Below are experts of layer 3 (counted from 0) of a mixture-of-experts language model. Rows are named router (the router's row for the expert), down (a neuron's output weights, with its number) and show model dimensions 0-159. Each number is 128 + 24 x the weight over its row's rms, rounded and kept within 0 to 255. Numbers have three digits each.
After each expert's rows: "raises" lists some tokens whose logits its average output raises strongly, later layers aside. This comes from a sample of Wikipedia text that the model never trained on.

# expert 13
router:126158069178145123085127125122097151166102151120111128094104112104136113145132110153131118171135159126115116105103109129128108114128116162099144140133142121121160121151089146092138110096114102129119152150125083166110105142107170099136096141151112119127128168120130141099155096096103105105139147104145126106113122101123124096103143125126095078144132115118107143163096139093130102082123145103167110183105158166078053111139152156102141139115112120114149130098098114122144117119138081
down0:091161110134136142143117120132102131119083119117119158144094076086099120124147143140125149091115118083132104105155139139130079173087163139145103148135155099110094125140110138093083127123163089163123133113136174152131136102088108119106137168099140127137122099163137120146152110135089151113127112122130123115141130098118123129134141115150133116108106119148142135136168125121104155117131141120127131158082124149143135055150138106170118119117102101126103143149173168148106185185173102
down1:131150086115104108147091077134083118087136158094119121114144124111130081118120117108129148069155160145138123147150105139104137139178131153100118157136153127115147112141112139123126134134145096158160072062178114122097125141150151158107105124146155098103118137088148145146111116143120096156110137135126105137128175109176143122128153085142175155149150125098103146130120136154136106132108125092130148139101153172114156107112103084067102129128128131123111131143110129088127144152119124
raises: "e", "en", "a", "el", "am", "u"

# expert 3
router:158145145109129119077113133219090114131143184098112141174125121148086110150124152145140152132145140155131124118136124111137139172132117144182126129121140136129164132162171119109112166050099149155133123084139153128110130148091133121148113081121110121144113116174137126110103142076127122110112141123100106137113143130144098173139151105141121122115117107093139162136173126157115108114133104162138141131130154079160127146142095085115109126131090119148128129131104125103096141106142114
down2:096125135113138151161160124124098105130104081085103118126143123082115137125160122143143141106145146110075135119118100148157143095116118175099193136138125098135127145167156113186117104139143097117109113129118137091125104144148101138172151133140134105132154124108116114082105151160100112133149085137121130161113145083130117141148149157111144116136154128072148154107102133163104103122141136138086154087130138139178170144118145116115090128128097109141163116160092141076124106097123130
down3:090133092147091123120147156143100103124123114121117145169120146133140086138090197127102135139114176111117170093106120154141122153172124129080116138098099113109092141121106128098104099140117101163120118163143114079154119154131171102160125141174157127177108135125133159121089151149157102093124120094114113078140139105124122117122155145108123114100087086152157128123128157121157093089124124128121105096139153134123102118136136139114139168153086123116149116081140138125128113160144104
raises: "ire", ",", " on"

# expert 9
router:120190156137108131174109134107168130126136117106123128141142156130148142081095147146133179145158128136128137132126118159092106128114122155141158150120139139128138113145158103112122121100122088153128123127125165145140136173135141125087119144099109100149134064159116166103127101168108112154140134135090100109144146165149123154126136105099124144163077200121126113096101112111155069090108103124114124130125130098173133135124133090169139140096146135155083142152143166093132135126157133
down15:150144136150143126170115133137143136147158161124104143167081113160152189118111154126132116112160152131144121139112137099108163147137100132085124177107192113125140132144119144147141158124192119120139095105087105144142100138125099143118107117127125140168155130119130182179083121132108132108123136148117139089137158088133128186091115108103140143140145143100120153150120128130209163099153140104150113137136106108145120132103108106148101158112163138133123137145158134097117140103110119
down16:123094136148134152123130131143122114162110096094143170113119170143170118094073168136118113133105144149134125085139117154115099126117123149081082162125135147094141125141166097123141158150134134182179132077149145129110100167097086148147138118128138126138158186102148118123105126135140147122104121126089114129102162134111170102127093114143134116134127120137173135163099135126103178162137107115146120068140137133090148154123139109121108180125160121109145124102115119133094108165143118
raises: "ers", "les", "en", "els", "ar", "el"

# expert 11
router:093119092109120137114141125101148178088135161096152094114159101136122135108105125126096124082136115130148135149113171095108166172128148154114089132127121087103120156087101111142171114137150139129116152141157110140186137107114111133109086151081119118150112143137111108156178107138159092165099098098137102150108139153105152112085157115142093154149129126145123129114148096107157130112099131104131111120157155154137104123126094106111144132140094162148148112087159141176120137123083130
down0:158133115145113147118152185109091120095110139132170145102106131117128126132161154118110135182160104115127141105138127135158129171132125162151105116140157146106133103139168129129158127102157162116114155089138122106178153145167142099108131134165164096111181135137131154153173126115090158104139102134101116108137109183133130152126123155127116125105121126125087130134150151162107098176134122110148109073136110147117078108134139142159117102165107161133079134187108125137106119123156134
down1:180155130171136172149098108111115133130100129142179142149104185137148142147130135143118122127132141128074186130151106113117141118072143143139130149128115172098170126110168136145118122145130135127124084108108142110105136132123149101123088111159151103124135105112121077117165089135165140090113150121086152113134151114124125079160123113141162159119087131178165113160109137076109097069137140109112125139109130113159134154138096146103154136107118142133118134142117105142122131141145091
raises: "n", "1", "play", "4", "2", "3"

# expert 10
router:135074144071131101178139071118196062123092086123128171107151127114112118133130155119135121099151118099150128107134135116173126073151152101152088078105107106146126102130128138107170124146130113127137115107124127103114171112144162139141146120129148149134109128139166134119100147141112140115164146103116131141131165123161119073098140141145110143120116116125111123135096105088124169154147118149128138085147102116125191156127124112107098138147127110152106141138142129110100112160130137
down1:111073152122132158122144120074118150123165140120173105179135100108088160087116153127119135183159128135112121143103125135139088131098117128125100125132140112157138088152144132109069139126094110140193122132145146151149103111135091124110121119142129101119145146114132137116119093105168144174120126078112109125145138125127131154178113140080116145143136141107103129106131071137147115189148123148133150116103140122161113096103159118168112143123130129130149159138145150083133113121091091
down2:163152142099143103085121144116123139139122139147103112129157113107117163092144101120073116099118116164083119091136115143183121148114135139146118157137115082115151145140147147132102138152128138132133172148139169141152131157116126128105114135115127094134115103062146071114148116125141170136126103127145109124093191129104151153105118158125141162177118117117117121158100109148102138163134119118148159116116094163101085069111137103160121135125083176128140119111135114140118131097122176
raises: ",", " and", " (", "'s", " of", " in"

# expert 6
router:134101109180127139122101138119129171140100106120115081178101161143132141149146119113130101133147135136128159126151133140093111116129133104108135095133164125115086125133148153138150137122152153139085116130070104083130151107125135116123126150168158127137126130103126147142117079108140128084156140112167145099139143120094143103167148123104106102140128139106180190162099121098100102140114133125124085160131102100098105132127124189121161109113137141097181154095133135129128116117177179
down0:120137114134111154146133175119093163163151150126122150153134142099108177108115173152131139143116107135145107154113119154139137161098169126162135153147149132123137163089115149094093109123116185108116140148139115096115116140167103156099169173146125130151143136130104088142125116139091127125147124109150137106105134164155125129157127185162070092118118087087128110083140116153113164145087128103135095112097107122161136171151113123098152140109103100142165122151141141156133099154121136
down1:148103125137128116108135122116109147110088121187163127126120103116113125079106135124133127121091096130129153176139134132115162142142159141137135153149068130146127126097080132096087111107085119079141141127132141097145133102132109111155154106128165163139154159195092143096147129127120135153152095137157169115127108128120121129131179122095081165105135134098128128144127131156091153146148105110138119168122144097076130119126102147163102155098152100127097122132151134167179140114153132
raises: "h", "p", "it", "r", "c", "u"

# expert 7
router:145096157104158117153126122162125143140168141104121154154091087165125113126149101096140137145113105122156130167103168090130124109140127157137144126131065134148135121120094188122161131138129155118134121141107112141159133118182115136085126087115109135102086149133136132177083138137144103179082079166132108135147117113124109139151124143115138131098134154109102128098108172124134136095151125092143148105128100163114113108155132107165105144076126106134162104144122102154125162149093121
down2:102086126095127127157145135126099131143110155138096141154146134113155137193137097133120115149137122098121139094139123113136147108177151124155162144063078147156119114165120140101124124163137123126094135156116119134133129143116104148155125133108080127160089117103098140121139109118130165113111110097112183118152157128098156145083131114131124145150134142136147147131121099138117118095134070131156096167084124135153148110067098107105125162096151146096161162100160163086114128137131117
down3:060132122124141152099142082163140146138131145133097162180102123130137170098140104166099097136144141170146122152159149102121131138134159151117083165142122139114149130139161108146091097077085168109144139155147136140136131115177103164133121136134156111150090160144130158138136099103107123146128122112157128090098138137140087155101135166138137136131122080120113165138096164141128164138138105108151151138139131146120106167143137114131125108102140091129099130171082100116135148085136149
raises: ",", "\n", "\n\n"

# expert 0
router:101123076135140124119107141135109104118132152168116156116130108089136119085120105115131115107126165142102149144141125146153121156110104138118113155143157140128112140117126113179113150144156134140136100139112114146119097118136117145170102125135102157152121155087136099105159168113114191086157084089137155114127171166119070155117131165141162110133125119156100130128144178165168124172114119123104155108168114153131117157062151149138150091157129094082136109123144113144114122115136108
down8:123117127155135118111147131138119114122186092116095123113155139122160121156121133120102134141154126175135179111167134177099130108131141164109124115174146158148113174097148089104118172166144121110138105127114130157172153121129149101151140146181112104116108115120123147119075120163145107119143170153088116150118091103123116113124120157190104136128138176128111124135159121174117114122136107119112125105110127154128088138117126115151163138181110120131130122189098142133162155172109125
down9:158101111090104102127170119084146107080091142107127100141145096113115129130134162130155120111147144120135115140144111131145155162166095106086133082117159124100130123152119135142131136132174087122116106148106166110132141153113148115154179113113116114117101107142151161119125196127173129151135097191124133120097160134133178134124142147178117130147101124132128146163102107072153145088159124124110080151155133116113151114143105152150121116127137113164084153153103141124109147126145140
raises: "|", "-", "2", " and", "1", "8"

# expert 1
router:148109142131140104109134153109139104135171134145111109131157141111151118129127125097086107138111133096107106105133115131143159131157135107031092098163100116123159142116154112135134104156134139102143124128122123126089167112097101166142163112150144165093133173125117114150089147146167123146134139167156173131110143121100117179147123132146130145107172106153116104125145105137118148144123153101144114142120114113104176089122190122108126143167157130150135082145161087149140132158116165
down15:114148114104120137094148136096111140135152134124139134159128173106176094146199143150138121096114148161164144106121138106094120173121145174148163156124153133140152119131148145092089123123117135139119111109087143165084139180144121141103097110125146113168102116130103068166111135144135106118133111145138117135137163137132143143120120151117137167124143124135129085151162121160094143147116116160112135109093124114142097167107121148099122121150107131113096108108163071178142175128125167
down16:136116094138144087107100138108135144094179177100156134147106105114127132104175149102150125114157104160167149107145154123145134150105168112076133143169119123126134109136176133116160090107142146160166100108127128129135138105097133102118098174173112133163149092121156141168155154123156122161123148115101138115161144088150130079169104158158115148140107161115141142117113111110136154111133084104146142122115133133105136102126125119083138078102113090118123113155154130118117148148164105
raises: ",", " of", ".", " in", " and", " ("

# expert 2
router:158133149135135210107147134134119114195119106131138102121123124126156155134150119126147088112100136140139134094128096151115150125142168146128125182124125148129138117118140107138089149174161104127164127171168127092142142140085116109093116160174159116109130098128118135124190143177142135123121140119115089115122134107093099135148079135091088139134137121107102110109132114167115135171130188114099092151109100145122125100152083122104138139144149139134118138131124135116146115113131176
down15:097139130109155129124148125120150130137091103125160115114101086136136128115136087143075087099127142141099122102080117139156151115131133121135171126164096110181159129136127121105121108139145124094128127153119135137093154182144110135119173118091134095120129173131108105134112097080097097151105102156167144144135135111110095126169101139112143143113121089124076155160123151143137141152103109170192119138095120135147139109108160131122162122098148117159105092133066117140132121160115143
down16:123154130078150146145159117121093139118136125113106072134111130128134140152103089113136117138106121130135179142127114125081120145115103168093118105141138118110113112181128153148114148117118101101129148146109186098142088141081112154165119110134111117160110116097112163164116142125107133105125174151125105118151178134138146092164187120099104144152084106117162137162125096110130168157115097120143138115110140112108195113150134164153159132135137135093115117141133151150135142110149173
raises: " for", ";", " and", ":", ",", " from"

# expert 12
router:148093137145114081154182112138099103126146117197134113095111171112133157143147096131147096111108129112100121163131127201161132143109119134114111128135077103135085138117143119168140144126154167109106170133163117109133093118170107151169151140157113108096106133106137088169118130161141138144125115142141139156128117127145180118117151165129126174126164150147152119166105135137110159162147135144155141120140111136094109125129142147129159136121132109126148112137100128106193129109106145
down0:129132108167082096108118097078116179115121110108160155156093109120116120158126128103121112124139114135114084138135124094147151137165096085137149080175144111116158167104175125124153129161121121146110145138132138116153131177135128128104159125155145115156093092099148131139153102137099083133118118167122132156100096117121148138158142125144131134110111135141130070141111106162138159176100131139131128127169104110115112097146140127133113093129094065174126147104122111144127152076108134
down1:146141118153097128084100076155155148127108137159102137088101100109098083109131153109139086096109129127143092106114185124096116132167116123139118081117128162110167063094134149138135145135104139128125152121126141119147159112120142135101110121155138116106118140121121140125145152153146161087134112109101147153131144131105099111136201101154055123156098135078100133144157114123149159086105109106113117131138134160128138115135091149163137142138100135105125123129164164131159114130112136
raises: " in", ";", " there", " ("